python train.py --experts_per_token=8 --router_score="softmax" --normalize_top_k=true --routed_scale=1.0 --tie_embeddings=true --batch_tokens=[32768, 65536, 131072, 262144] --steps=4732 --dataset="wikipedia_en"
Below are experts of layer 2 (counted from 0) of a mixture-of-experts language model. Rows are named router (the router's row for the expert), down (a neuron's output weights, with its number) and show model dimensions 96-191. Each number is 128 + 32 x the weight over its row's rms, rounded and kept within 0 to 255. Numbers have three digits each.
After each expert's rows: "comes before" lists some tokens at least twice as common just after its tokens as in all text. This comes from a sample of Wikipedia text that the model never trained on. Tokens count by the router's weight.

# expert 131
router:102101129168153099115086081163117164162154115091097092186131132146140117131152191098027130143087144120103138151165157078149111165101179099123113160135124145177114145094171083126069143185105171136154111140154079129122196135068135152180168144132130113148116127120118156115156127059152156120
down0:125132156069137122141139096117131127167174152104148126134127148139142158080088151105040146137101122072231100139168145180190124109172156106151164120139116198108160188144141157156123137148170132153157239139165117161152100103144154074146149123148156117153167171154109116149090176102126130152
comes before: "0", "9", "a", "8", "–", "5"

# expert 31
router:131162149203105168164155108095105133116090184136145118108143110172123100111070108128142122183113135115081126075082112105128123164138146080105118106144129092125077067130116096090153140152107078082144114111186076098172134144101134153094119159105171099121078112136203139127144147163079086093
down0:175109129105091092145114095124151133116174132138139113134104102100135068139081152131177121102124120126173103160142188154115091108134113162146118152140103095135127098102102172155161151070150109109117122126158119116099137145086126138130154136106110176135120165132137107099068066158070168102
comes before: " the", " a", "==", " his", " he", " an"

# expert 56
router:128124105158183159096113076083189134157142159125138115145152150149104069147093104145112145134081128086133110175132077144046196135068147150178109052143131102104140157100128177067146086109114185092102169121128120084068154129089158078117116164127100121147114071140140122146088081099117212148
down0:059116150142167064151157172173090183074129174142114199120165100150160097112169101144156066179100156112127113058138145194101124112103130107114120122067106103078115138081098117110140128087083131157136102072143099151109132144145077143149113109144154090119190142128116082149098155133150154119
comes before: " ", "\n", " The", "5", "4", "7"

# expert 137
router:159079153129149192137110084071077130132110128066115092163136100067111086127112133156165124113114116133159150054173090078092095100100148116099149113092121105103185117149132090181105098130103130097200111164120102163106115141129145150153142130128154051125054167151114121165063175115121131139
down0:118094071117145106093156124105132166142138145103068166079149064172104226139065125125128114192118094095193101101122113116116125117141130071137131066120093128173130151176176167116163136148086113110122164094154054115142115128126203131073138122109074116139136168034092077100142160105117141117
comes before: " |", "1", ";", "ined", " /", "ination"

# expert 0
router:193093146148129119158114133172122116106096092101162155129117143090148105123157068099138129170104136154111113083150110200046083123162081104115147107130111054127099192102178114097102157103085119167136122103153126123151075111171144109095115076107126144142128089129140090117118112178212151173
down0:108124103106149106156136150116128055150108088116147121154133114124118126111127112081173135028073112080163108083092184109146085138131168100158125125136130151058129147136103208110104089080129100143169194072117092159120119170099092133162109134152117081162153147191182159113130097092126112114
comes before: " a", " the", " in", " been", " not", " to"

# expert 183
router:111110101140179121107078177149130120149139059162105111164133166174127063121177176142058115108075070137031129150068162099177096147058132164133139087162101196066174092142086125173131162103145152090108126108139123122096125147138133131085133111096128161111128144121165179112127091166125108147
down0:080141120192124153102126112124141085102159042086156101142105114135105105115170160132117128163114165188153154141157167126147127170139155168141139165142111189142182127106083174159105148149103182172112076133148112060190090092136133121127122163119131148175094150172120171081141162142124132096
comes before: "\n", "-", "S", "M", "C", "A"

# expert 126
router:099092050084131119136091098146135124101097108139158150094095108071123175078155112175135080082145108147108142152144148111165116111143119167067111130178129203157089102125149142075119210091099158128108119124108108155137127090121122144078149120178176137131107157152139192108153113128108089123
down0:081161185142159143145084149175145160161112081159110148151151092126097113077109149160126118127088116087094097143178080141124078092156070093103125131097160224112120102151082096127149133066162089114160091135095085145139093111150118089151084137079163135164104172108076172100152147084108150152
comes before: "9", "0", "8", "5", "6", "7"

# expert 88
router:111103173139104094111086167077087115109101173167087087149110106097094128138122141055143118122093114105110190087164172089079102128161126127131133103143098174123198072160168102105157146130120152114117090101163137159112093102134084031153154139141134071097125114097136191092111159092150138126
down0:114133080155074143135133143112113130130158136133077125112151138124106149146133096125148144096095136098089107135218141146155109154128114209138146088219151166150144187118159168113112161100134141097162110148146157179123176080116083147152164181159102171180131153102143116143130168157180138096
comes before: ",", ".", " of", "–", " and", " to"

# expert 85
router:131088156076100175161123134126134130097102100127141088108163072132129125107067084122123090167181124137104140140092127075154130179174152233132139134118148082093128084116113112129101159122092066138104145144153151130154079096084128135084130134119141134125127107117106108143149193150157093123
down0:135195122121131142136125108153125125067142147155063119144135179163133186160112128123105115141101149128139060125114151155138126083093139171111143109113188095085159171081143096097153112177141124123136080087102114202128111099139086087149178180077180133100131159145098078092072150095100124096
comes before: " the", " a", " ", " his", " an", " their"

# expert 170
router:145107134180107126169141109182147093108074142072140136115157126096139127168171142137154108150084093147071157130130149133135084190113162114108163130115135082095088167067147065113111195110099117151114123113155142125114098120153163115056132108080143146126071104116142114097152130160207145177
down0:095126106080131155118133105165093175154107137107125114117150105116127105072138128068104120136129138081147164094132184155087137087173150134156199210181096096080191151101131109166121130161164150129131108121184134169087170129117156115156157099141120154158190120167154124125127129177160103119
comes before: " a", " was", " the", " been", " not", " also"

# expert 77
router:126130141098144166062100122153126127116116074126127138108086095096139162063107146123116083057096140149144153145159129108144151125154109181113160127160132162117101134112138143135174201174151129150123105120157152128064146115113105140071099123133147101091186119175142154167163131105122153110
down0:159143132144139180141107131140178154160079142181116170120170147157090147105146099139114146148123094156126079138140098184148139141167128119134215134171110096108119122145160116141118101134151185141140140163193121135142092126122150106083111144117136103120142064150164110119103092128100150084
comes before: " |", "–", ",", ")", ".", "0"

# expert 115
router:169143156067110107166082129074087103119110153105119135097145143079135161123165138212141079163117158122116161117091063149133120094133152117134128112098125091097131076133088084196152073137091175124088114132162106125094132082076107109174124146147105133119117066138096124098117156161065133115
down0:159156096174093119096121159075146124166124114145150075069085141114125078141110114165149151117163058101122205168109137156123124140148141148167128120146174079129076131128110187167141112051132127057125178122116112133136094164105121163114109152102061182063117093141129113207130169140088156113
comes before: "0", ",", "9", "ota", "8", "ign"

# expert 112
router:092133073101147112122104144084105159083147071113147190133099116107185136153140156086116120118112174074130099105111129073099152080169093129181149155134072068087153088108084086129077110201132117091127085156181091123177103127109096170142145130106132127151092093101114121169092098120063136132
down0:122120133197181142079143211185156096121133155118106148077106140111108098118103086121138122100171149134117096122124132105097151181099124155136143184136123096128158122125151088083113130098155100166141160105117144154102085119149148162141144098169090093110151126138197103067117148144156163146
comes before: " ", " \"", " A", " UTC", " P", " S"

# expert 84
router:134125088073156119150110162155151115108111107151131111123119178139106049140093191097117048152045102101122108110125136078114147087081139137142112095170122105088137166142131125140150144149101131131083137145165096129086132100110142113075126129104090136153161100122120186147167111145144152088
down0:146133074183136144133129125148177100136117052039095152158116177072155103112129126134148120137136104111145107131119094119123098093148149062086154117105080062078123139098151085158203102153107115127090159103100141091122117084122106147129146137102106184094127124072094146123206178130090127081
comes before: "\n", "-", "|", "The", "==", "==="

# expert 80
router:101141162158139136130123124139152120115084085126151154118092083113154133132115131184132190161044059111099130201106104145170100210156135122096126102117105100106071123103146104143136175107109091118127118137145143108166083110146167139093149142060186142135152100122144143141186133137103119137
down0:123112135150151179100170178123135077131130109093172201111137142106125177156097127141148183135138156118147098107137117148142175123111140125045123133162105146158101192099122146136137191146156120185145108168098124129135141146173105104089102142185164088132171084097158188073143144141115116166
comes before: " a", " the", " he", " well", " and", " an"

# expert 55
router:123079116093150088107135106114112117108138154130152091167156138189079085131066069094050075159149151083126076068073100102139098165173089119179156101101142112084096123104176070090136066154105153127166105101154103106174092091101079147177118135119133129108097128140168164113081123141105104146
down0:164144144101128120143128149145137115166164173129162122112123151188119037174139080074124102133135123086124145143131135118132081144130157164138114139119144120134117099094154126073127068077122093091157070144143138119085198175138132127083053096139080166072136131128122107119132095183151108142
comes before: " the", " be", " a", " his", " make", " have"

# expert 129
router:105155075081135105149185145119147147077089143123115121128086098162098160101132079104129120158101128148100092154170151106101087094110102102096173114096084104092079103157132188161103136157147127118161109097157124176180152168100110117156115174176088134120141162106185067082110130067092170132
down0:088148096125126127125157164203087095144092156115165147144161163094127141074124193131098141125145113131082100063118091135115122159153142061136173142150082072128089149091115123130180102072108156073139062115128187150141116123073084074168177154058127100166121143179099115119118140130149196150
comes before: "1", "2", "3", " |", "4", "5"

# expert 37
router:161119121125119131104079192170190173116084137116217159145149094151142096150120110133140085121125151184156167133095170090131061187142131166105126097096216090104135123083124175126152131118108096176148137137122154125163106142158162152132127140179124128159106146140090121042151114101143132160
down0:124137109114083090094158108050123137113185153136105123124121101110096082156122169143121198139165131169085176144177156117107167161087098099167160146104091163139115117186092131120154090122112151137154127130108098100133078099154123180180158114118166131177115152190126148130162165139132137156
comes before: " of", ",", " in", ".", " to", "s"

# expert 139
router:133167119125114152084102118118114134113122063116154144138122130161113157084127117113112049076060089139156151139167161139141153096144140189138162100110115148108106125100105134099172200137164146115147126154148175105107161116132122118078104119117144103097145141151123186110165094119106080133
down0:125107126139156141093137083144131084195123118093123091132155139116048103141153113135081137133177137123072100179058088126194137155142176142186195176120088118147137169112167115158101120075055116130074175194161104110117111141148120136162127097170126124168144153095174091154163190125137133096
comes before: "0", "1", "2", "6", "5", "8"

# expert 149
router:085095167144122125137118132152097169113054108071144126110137096092098141112057139171131083123157093173116140080110166106095149125167182152146115069058116100098147120143068108126158159130169127104200073149145098131130127105149094104119115133148165107164125058095104108111092125135146083102
down0:043199120099153158157123118115177149165131119146108102138123084074122146096116122127144114130097129157041085153095128074081114151119074150102121085154116111092100091071116103174136147117153135145124096123154098128127106078132134159139093083112158119126175092163109183171106090132196154106
comes before: " the", " a", " his", " an", " her", " two"

# expert 90
router:106138093097106128080124153199131127139119080161110153103099123136143152067098115120073036076113133143171149150177109126113165122124117196109138149140132183103102159167124127134177246107191167111132140146089150118062142112076128143077138147108158085090166140164142161137140112135137067118
down0:136139144160126152122132110137090122138158127147105151019161107089089170141160165154142141109162159134130130136119150137146072131134147172164161191106118137122141080106194126103136154155159120150124148146062241152151129150092128188157124134155118124138168060121149147076078122091133169103
comes before: " |", "0", "%", ")", ".", "5"

# expert 135
router:086091088100133121121093163162134123108082070154123209124063115108129164084120125115088068072055137124086143139156115145125138118089097160072155156139150165133082175161163132077117156124112155144142091152081135142107119078097120156093156161146184115087146127143137170126147135121103110126
down0:136138142124166146124094183126124099152162153137135147164061006162175133109093104137121124168112116170150120145075117184148121122125103102139113138131148135196135093158147155084110110171156111122131100182191094171127136192114118198134123164130065138110204124124168106147151114109075187124
comes before: "0", "9", " |", "8", "5", "–"

# expert 187
router:061100157139182170170181135147121111141170131132166140112138127145150143154080154056130137152096167190105112055172124144154078091154054139160086074113101101124147125130189165146174126115104191179127131117127138141086124114102101165103129108139139151182114120106158138129088149138121132121
down0:073098137077103096148123119132119138142107136154148171147082147151195174121145139148095149092185152106102088159063092104119162164141164142102116165152122166049132150080170102116097121145155140092102115093087125143075114149066167129173162081131138100200156110142128175146153094067146132124
comes before: "\n", " |", " and", " is", " was", " ("

# expert 109
router:102122194180156119122153141089154121126137066091203102174194093151096114167078089110104124147097122103103096152072096100105140095122129139158126040183096090104152145097131172121154122090108211157086200144166101128127157081102167091076157159148117138112130065137194123166132097151140111157
down0:078139122146171128144172129152153148095108155115099115168099104118136090096089153127089147176096147124093132141062120160149148091112101133125126160140123074124134137090066050149100096154161184180215063086135095118138155146135087153160132115102093110096128185085142108153156119112153200136
comes before: "\n", " The", " In", " He", " It", " This"

# expert 60
router:133154115105124146163136095082112154085109161161105135116170139129134060187169074105093105157066109123126117099066118133150092186171113103142141149115196088106074089159099084132126140118109185137103168067102055150172106084121077127176130165132120137105112090104162136137137110155159140172
down0:107132135160150154078130102097128131083175101153126134087131117173109155103081085133082138098161171160189106130109136110113181135140189151155140141120093077195132138131083147127143087117145161137167109067161167145147122104113097147140165127124120082153117162119118097131226090164114130082
comes before: " the", " be", " a", " have", " make", " not"

# expert 52
router:174083125076159109110131133073126093142098137163159086142129153079117171145098064163117092138162086123164153091161094117142129132094129059164169151142143141150140138094092071090118123155112066045163176095131128169131075142074155134141104128175138137167123121139138166169178141091098171117
down0:132144092137140172140202087101159162101152094103124127217045113093113126149139170148108074152112066137172163143130119100160152078097204115128127116134118094164089181081112142148194119119151166091136141116131106134094117142090149137105081133138101139155115165131154140092153080138094138187
comes before: " |", ".", "–", "%", ")", "ic"

# expert 152
router:144100166144124169164108149184187148089112126140170151157130159146124058142141170156145140064099145135072144129171142141163071112078142135160138082148100172086101162156127177145091148095112070189123131140190108122137115115127185107098134150138117147117108137165131141145073089159133126106
down0:117094155100142110107203133110122144087120146112195142151138131086143124124080133106082134186152164161110111143178095184075087141150069158159166195100148095110177131151130133191143173123146171178136102110062120100151151134123128147127095132109134122064165089146133149128102139126132125074
comes before: "\n", "1", "-", "2", "born", "M"

# expert 167
router:097138205160159125125148125118187145143118107149169121143187076137123044103041095189129117121034117099094122160096133157197093113102132123133117080146133117130136131097113193123092162080126156129102144125167092082126134102103173151062137173092158139138091075150148116115142111124120112185
down0:193048066161153142110073144168056137057173100169093140075108094096122106153149108179120141146165113156159155159191174130161191114159128166134087154137140156114139179167181165133133164237128103116156128133129132120178147112112122143107137137130158135134122147152131139124107142152073182148
comes before: " and", " The", "\n", " which", " but", " He"